{"n_experts": 16, "norm_place": "pre", "init": "normal"}
Below are experts of layer 11 (counted from 0) of a mixture-of-experts language model. Rows are named router (the router's row for the expert) and show model dimensions 0-223. Each number is 50 + 12 x the weight over its row's rms, rounded and kept within 0 to 99.
After each expert's rows: a language model's description of what the expert responds to. This comes from a sample of Wikipedia text that the model never trained on.

# expert 5
router:50 45 40 49 68 71 31 65 45 42 58 49 36 66 63 58 72 69 40 50 43 37 42 82 59 60 59 22 58 51 55 53 44 44 59 43 61 40 46 54 62 60 41 44 54 48 44 52 68 43 70 40 34 51 52 64 56 72 42 54 57 60 48 35 40 34 66 42 47 41 53 43 42 49 52 48 73 40 27 51 50 35 37 49 56 58 60 43 50 56 40 73 81 57 38 59 42 26 52 79 37 48 45 22 27 48 37 35 73 48 35 43 55 35 34 41 41 35 54 52 58 34 68 51 41 63 43 54 52 42 30 57 46 53 65 30 56 51 61 48 35 57 44 60 61 73 49 48 47 47 43 57 70 72 50 45 39 53 56 29 64 51 66 57 61 64 43 41 68 60 34 41 43 43 34 61 55 43 69 49 47 43 54 54 52 52 67 70 55 39 67 56 55 48 54 44 52 73 28 58 65 40 61 56 53 69 40 49 61 52 72 31 49 48 68 63 65 58 68 50 56 65 62 44
Description: Pieces of personal names in sports rosters and tables, especially Arabic al/Al, Slavic and Asian names, plus raw bytes of non-Latin scripts.

# expert 0
router:59 37 83 41 52 56 73 48 62 49 58 36 66 64 55 56 53 57 72 51 35 51 43 52 80 52 57 56 40 35 55 25 60 66 48 59 38 29 41 33 52 40 57 50 44 42 35 69 42 49 39 58 45 55 46 59 52 52 38 36 64 35 45 67 56 42 58 26 62 58 53 42 34 40 73 47 56 28 45 59 30 39 57 53 47 49 41 36 44 45 58 56 47 57 61 51 33 64 40 57 31 34 62 38 18 59 67 32 44 49 34 60 60 47 35 57 61 50 67 64 47 68 68 49 62 48 54 48 44 40 48 70 45 71 49 59 54 65 44 52 35 56 48 62 52 54 57 32 37 40 34 22 48 60 74 40 45 70 36 50 51 46 48 48 66 70 47 58 53 49 62 49 72 54 48 48 43 51 63 44 36 41 26 57 68 58 36 43 51 61 63 55 59 36 53 64 44 69 52 34 75 47 57 45 74 66 55 58 61 75 56 52 42 42 61 59 50 43 73 52 25 51 47 41
Description: Common nouns and subject words in descriptive prose, often biology or science, such as there, species, fish, the before United.

# expert 2
router:58 44 68 44 69 73 26 52 52 43 32 58 57 52 60 39 53 52 61 57 60 53 53 39 21 39 47 49 56 49 59 49 56 51 41 49 27 42 48 59 43 47 54 31 39 51 55 56 52 33 48 26 34 68 28 53 61 36 47 35 61 39 40 42 53 56 52 19 65 63 64 35 49 31 63 31 58 84 44 56 67 57 50 47 31 82 62 58 66 35 42 47 45 39 27 65 38 50 45 38 44 42 29 31 49 54 41 49 53 61 58 72 43 52 40 43 48 39 56 51 37 45 42 60 40 52 49 43 56 59 45 65 46 91 58 55 49 50 58 38 55 48 46 49 45 37 37 52 54 58 57 58 61 22 47 39 55 67 54 48 47 71 33 39 42 49 38 41 61 56 70 52 47 59 40 60 50 47 64 70 48 38 75 53 42 50 52 40 41 47 57 59 62 47 45 58 41 68 51 80 52 65 39 22 54 64 62 52 37 92 52 58 55 48 58 35 51 57 55 43 44 53 58 47
Description: Line break tokens, mostly ending table rows or preceding and following section headings, plus opening quote marks and slashes.

# expert 3
router:35 30 47 36 63 56 73 45 55 75 46 68 46 49 50 49 51 40 73 48 55 27 54 47 24 80 54 45 66 39 49 38 57 59 42 69 56 60 57 56 54 40 74 43 40 38 40 66 54 48 51 48 48 42 59 67 31 55 70 54 68 32 41 50 43 57 46 58 47 71 53 29 61 58 74 46 60 51 60 50 43 43 64 48 67 35 47 41 49 62 49 54 37 48 51 26 37 38 43 72 40 50 42 36 50 85 73 56 48 59 54 59 53 57 36 43 63 50 46 53 50 59 61 54 71 23 62 33 53 37 52 59 80 61 55 47 44 52 66 65 52 50 52 61 43 53 64 61 65 33 51 46 34 42 36 46 41 48 49 58 41 76 36 21 57 71 50 68 44 47 46 57 48 62 53 49 68 51 30 37 43 60 42 57 59 71 51 67 39 56 48 52 57 54 67 50 52 67 68 43 48 45 81 63 50 63 53 52 56 43 36 52 36 37 60 49 54 35 45 63 34 43 33 55
Description: Common nouns or their final word pieces after the, a or a possessive in running prose, such as film, album, government, song, jurisdiction.

# expert 15
router:67 46 34 74 49 53 22 33 44 57 68 56 42 30 51 39 45 44 49 39 45 33 63 46 67 48 51 39 38 35 28 61 43 56 51 53 54 47 17 53 61 47 42 54 48 38 36 40 42 30 28 51 29 50 57 61 41 48 25 64 37 56 59 58 50 64 42 43 26 58 36 61 67 48 31 75 54 52 57 35 45 52 33 20 24 32 41 36 37 52 39 31 62 62 49 34 36 41 48 55 47 35 51 48 54 31 48 59 39 31 38 45 56 50 61 48 51 38 33 40 59 63 58 28 57 26 50 51 56 37 50 35 41 40 57 40 29 53 51 56 45 38 62 53 56 49 71 54 65 43 58 64 57 57 54 60 47 31 31 61 78 53 53 61 49 38 32 38 50 44 36 44 41 52 34 40 28 35 56 49 64 42 68 64 46 48 57 65 66 59 55 44 38 42 37 43 53 63 46 72 56 27 51 48 60 55 47 54 43 50 52 48 35 32 49 60 63 42 58 56 75 46 37 39
Description: Prepositions in prose, especially in, of, to, for, during, into, often after a noun or verb and before the or a possessive.

# expert 14
router:56 72 71 30 52 52 42 59 71 47 63 45 48 69 23 54 69 67 34 54 20 50 53 35 58 37 37 52 45 44 43 59 63 46 48 27 51 32 54 52 48 37 55 61 52 62 65 31 41 58 46 42 45 60 61 66 40 65 41 55 44 64 45 37 49 27 42 31 54 31 38 52 42 45 46 50 55 77 72 51 73 51 70 71 75 76 52 45 71 48 46 63 38 65 64 40 60 59 59 64 57 24 51 54 49 46 47 46 53 74 57 72 52 39 39 50 65 44 57 44 37 54 56 46 73 47 53 56 53 56 65 48 51 67 54 51 41 37 47 43 50 41 41 59 59 50 50 76 37 37 53 40 34 56 57 75 36 70 50 48 47 42 41 48 43 40 48 40 60 59 54 65 37 32 65 62 48 59 63 59 37 31 43 44 34 37 29 21 49 63 46 68 51 39 55 56 60 39 58 67 59 60 47 46 39 72 54 60 43 48 40 45 70 37 57 51 47 61 61 40 62 67 44 41
Description: Numeric tokens in tables, dates, measurements and statistics, such as 25, 6, 0 in 3,024, 19 December.

# expert 4
router:57 52 50 30 59 49 48 55 47 45 42 52 47 49 39 39 76 48 58 48 44 47 55 57 72 58 61 34 48 51 51 61 49 71 51 64 55 58 43 65 53 51 73 50 37 76 26 44 55 43 38 39 55 48 39 52 47 46 47 40 30 47 46 60 72 42 61 64 42 42 31 48 41 48 51 68 53 33 60 25 56 69 72 57 48 29 62 42 47 38 47 82 11 46 67 60 37 42 53 48 49 69 61 56 39 55 50 29 59 53 75 29 48 75 40 45 47 39 49 52 34 42 38 61 53 58 35 38 56 47 57 44 37 22 50 60 53 54 65 54 42 71 49 43 43 57 46 40 29 50 53 51 52 62 42 50 42 51 63 31 59 37 46 45 48 52 39 67 60 49 65 43 64 65 35 53 58 44 46 26 61 63 35 25 62 55 42 69 80 24 54 55 58 38 34 43 49 56 44 37 81 47 52 48 35 45 46 32 59 52 63 55 66 55 76 45 57 56 58 60 43 48 62 44
Description: Heading markers and heading words like ==See also==, ===, Specifications, plus infobox field values and table cells.

# expert 6
router:43 41 54 34 75 53 36 58 56 45 40 50 55 32 47 39 65 39 53 51 57 48 54 57 65 41 52 66 36 35 41 35 72 75 58 56 49 57 81 31 34 41 58 58 58 61 47 70 66 67 39 35 42 45 50 39 38 61 67 30 65 39 57 52 59 33 33 38 18 51 46 49 67 37 55 42 73 31 31 38 52 48 70 63 64 56 64 51 52 64 57 60 50 74 47 45 53 45 58 58 46 40 57 53 48 47 49 47 83 46 56 53 52 28 42 46 59 35 45 20 61 38 69 51 37 49 48 17 37 45 50 41 67 46 56 65 52 57 44 73 48 59 36 57 60 55 54 56 49 46 57 38 38 42 54 50 68 52 52 48 55 63 56 57 46 35 51 61 41 59 38 57 61 27 38 70 26 43 66 40 57 49 64 39 47 55 42 61 52 42 52 46 49 53 26 47 65 55 57 64 22 53 73 32 35 57 56 45 78 31 52 44 56 57 45 62 57 49 55 42 35 45 60 49
Description: Team, city and institution names and table cells in sports results and election tables, such as Buffalo, Islanders, Votes, University.

# expert 10
router:31 35 63 54 51 69 27 53 40 50 43 32 56 69 57 66 47 44 30 71 59 37 64 58 32 63 67 47 51 49 37 29 58 55 65 44 64 54 69 40 48 49 62 61 54 40 23 38 75 60 27 30 47 42 66 56 46 38 51 38 38 55 55 37 38 62 63 33 48 43 48 70 45 17 54 39 47 41 35 41 48 59 44 48 37 57 55 59 54 58 46 53 56 55 49 52 53 49 53 34 48 44 48 57 71 41 49 69 47 65 34 44 57 40 43 59 68 19 57 64 37 43 48 36 51 58 48 38 40 56 42 48 24 51 64 59 55 27 60 29 65 52 52 35 59 57 52 63 50 53 33 38 56 72 61 39 58 65 63 38 49 35 51 30 37 52 37 47 81 40 64 46 75 60 56 59 72 62 53 45 54 51 44 34 61 48 40 54 44 40 63 47 22 44 40 24 52 48 60 75 37 30 60 36 50 47 45 53 52 49 59 45 75 55 55 55 56 44 55 62 44 37 49 55
Description: Short opening pieces of words after the, of, in, such as d in ditches, St, Ch, Th, Ren.

# expert 11
router:65 78 73 49 51 57 67 34 61 73 55 35 58 49 54 52 56 41 49 44 52 52 57 53 46 61 29 33 53 44 39 51 54 36 61 61 57 42 43 65 48 59 31 50 70 65 51 71 59 16 48 65 67 41 48 58 52 45 80 49 49 58 49 40 33 58 62 55 23 41 36 62 46 47 42 50 41 58 55 49 35 52 53 33 45 55 43 46 41 48 25 53 44 58 45 58 81 52 53 33 41 56 47 37 60 58 59 69 32 41 53 51 17 43 37 65 46 64 31 53 48 49 50 34 36 56 59 57 40 61 43 71 46 47 44 28 49 37 43 64 33 54 42 50 51 65 40 69 50 45 45 59 25 66 61 53 63 36 53 63 50 69 51 48 36 53 64 36 57 34 41 52 33 43 58 49 67 66 35 62 31 40 49 59 48 64 48 38 37 64 38 58 61 53 45 58 49 63 56 47 57 72 54 57 80 59 45 67 64 45 39 72 46 59 70 34 41 46 35 45 23 57 35 47
Description: Determiners, possessives and quantifiers that open a noun phrase in prose, such as the, his, their, an, several, various.

# expert 9
router:36 51 51 50 50 67 41 53 60 41 50 56 55 44 43 53 50 25 53 55 52 41 75 45 70 46 67 41 48 40 60 37 69 85 64 36 25 55 57 44 41 36 47 50 56 58 57 54 49 50 54 25 31 59 44 63 43 42 49 31 50 66 35 55 37 57 22 46 42 29 21 22 42 42 55 47 53 30 40 49 30 76 61 60 44 58 81 50 57 69 54 60 49 26 74 61 39 50 62 54 45 51 53 56 63 38 45 59 39 54 70 53 61 47 60 43 50 31 60 50 32 54 50 53 59 48 32 51 39 42 49 75 39 43 21 53 52 58 69 50 62 55 47 56 44 51 60 40 33 55 57 52 48 63 61 49 37 64 63 38 45 49 40 39 66 59 59 46 76 66 54 34 56 54 34 48 56 21 77 72 54 54 59 34 73 71 40 55 46 47 56 46 33 49 49 48 46 61 44 57 43 33 64 57 57 63 48 58 51 46 36 48 54 64 37 43 41 63 51 55 55 41 64 59
Description: Single capital letters inside acronyms and codes, such as ODOT, CPA, BG, and player position codes DF, MF, FW in tables.

# expert 12
router:69 59 61 57 59 60 31 50 61 53 26 76 45 63 58 39 64 57 41 46 39 56 45 24 62 24 55 46 39 53 58 44 59 89 46 46 52 47 26 26 48 39 48 48 54 45 64 48 41 41 37 51 50 41 51 49 54 46 46 48 42 44 64 41 51 44 48 33 53 68 62 39 39 44 60 52 35 22 49 62 47 54 34 57 47 53 58 55 42 35 31 30 62 42 49 54 42 39 63 67 36 32 36 42 41 42 32 45 64 49 59 52 52 74 64 54 48 53 38 67 57 36 48 44 49 73 37 49 49 46 46 66 43 83 53 44 54 59 50 51 51 36 48 61 71 47 53 61 57 47 36 46 44 57 66 56 62 63 63 26 42 68 27 45 42 28 54 47 49 35 13 61 60 59 38 54 62 66 52 46 37 77 69 45 47 81 31 43 43 50 41 55 38 47 47 55 50 43 44 64 49 46 52 39 57 47 47 42 46 59 48 59 66 20 61 49 65 57 62 26 47 39 62 50
Description: Commas, and, or, dashes, closing parentheses and math operators linking list items, clauses or LaTeX terms, such as and, ),, -.

# expert 7
router:42 44 63 29 51 63 55 44 51 48 35 54 67 56 66 29 52 59 56 48 64 41 61 23 52 35 66 36 39 33 50 35 38 74 52 47 55 62 61 44 46 53 47 45 66 57 36 48 60 30 41 50 48 59 67 50 48 26 63 35 39 51 84 46 57 42 42 50 49 47 62 46 68 56 54 43 46 51 41 61 48 52 45 52 47 66 55 54 69 44 50 58 52 74 65 59 40 61 46 47 41 50 67 58 35 82 57 63 52 46 51 51 55 53 48 58 63 50 55 56 48 65 08 58 47 23 46 56 47 56 63 31 32 42 48 44 41 33 19 48 37 53 19 55 68 63 46 38 55 64 48 41 53 38 55 58 56 56 39 47 55 53 37 49 78 60 57 75 45 55 57 49 47 48 36 60 69 40 40 36 47 62 52 37 68 48 43 41 33 49 49 52 51 69 61 77 39 52 20 53 51 27 49 46 85 59 39 37 52 35 49 57 50 35 63 56 55 51 62 53 54 40 68 48
Description: Past participles and main verbs after was, is or were in biographies, like played, released, located, known, plus objects him and them.

# expert 8
router:57 62 47 69 72 75 36 50 56 31 49 64 53 48 46 28 35 68 39 40 45 36 47 35 57 56 64 59 55 46 68 43 42 47 41 22 60 55 43 70 44 40 65 31 51 70 54 52 53 34 48 35 69 33 58 52 54 52 57 40 72 57 49 39 74 29 33 31 46 50 56 37 62 31 59 41 49 46 52 62 68 67 59 43 58 39 63 41 57 61 62 50 59 34 57 54 59 80 61 37 55 50 45 41 51 74 61 38 58 44 43 64 54 31 44 49 48 50 57 63 70 35 52 40 43 52 52 38 41 48 42 55 63 73 33 52 49 66 58 57 60 40 70 46 67 49 41 37 59 49 35 67 50 58 76 52 36 59 61 53 31 38 71 36 44 36 27 43 65 48 42 46 65 67 42 59 41 51 50 71 60 53 45 53 64 51 26 74 45 59 78 43 50 47 68 38 45 57 53 43 47 44 48 41 60 47 45 47 40 48 70 34 51 66 35 66 42 64 56 46 58 58 70 34
Description: Hyphen bullets starting infobox or list lines before fields like Born:, Country:, plus titles like General, Captain, Earl.

# expert 13
router:66 56 67 53 40 46 47 58 35 57 60 40 55 60 54 72 39 54 74 44 55 62 52 53 61 64 42 45 37 57 54 40 59 47 57 55 39 57 75 49 55 48 62 78 54 43 60 62 56 54 44 47 43 42 40 24 41 36 60 35 51 68 56 33 52 66 40 46 54 57 37 39 53 39 58 69 57 28 37 46 42 50 53 42 40 62 74 43 63 40 54 49 80 53 72 69 60 56 50 71 42 61 69 61 47 50 42 45 58 59 65 66 63 70 19 60 76 32 67 59 60 51 50 41 66 60 36 43 37 38 28 31 42 54 44 52 49 71 64 54 35 60 46 50 61 45 40 48 37 51 38 55 43 51 40 36 46 60 59 46 50 51 88 49 60 46 49 60 60 35 65 46 31 68 33 62 66 48 53 47 61 50 49 62 43 40 77 34 58 25 58 55 66 55 51 52 27 52 44 30 60 48 57 45 55 62 31 62 63 43 46 60 45 69 51 70 72 40 60 61 62 52 41 54
Description: The article a after is, as or was, plus letter fragments inside French, German and other non-English words, like qui, zur, neuer.

# expert 1
router:54 50 42 44 55 50 30 53 53 46 36 28 35 58 60 55 57 46 55 52 36 53 63 44 65 46 52 27 52 40 60 46 49 54 54 32 24 62 58 26 55 36 35 52 44 57 51 47 43 27 56 49 46 59 37 58 65 35 52 62 40 57 65 26 81 55 38 42 61 43 64 48 46 40 69 48 43 53 40 46 46 47 48 58 23 43 73 49 40 51 31 39 75 20 53 60 47 42 62 46 57 55 70 42 20 36 45 86 61 62 48 42 71 62 53 46 54 39 64 48 54 49 24 52 35 71 40 47 58 31 57 49 49 53 46 57 58 50 51 62 60 60 69 58 49 46 37 39 55 49 53 48 39 62 70 42 23 61 38 43 48 41 31 53 37 67 23 41 47 51 35 40 36 42 53 47 73 21 54 62 57 60 58 46 33 28 52 52 41 42 59 52 56 32 60 59 48 62 49 75 63 41 49 42 49 51 48 31 70 62 59 47 54 69 37 53 59 71 61 37 40 55 51 49
Description: Pipe separators between numbers in sports and statistics tables, plus colons after infobox field labels and main verbs like is, had, was.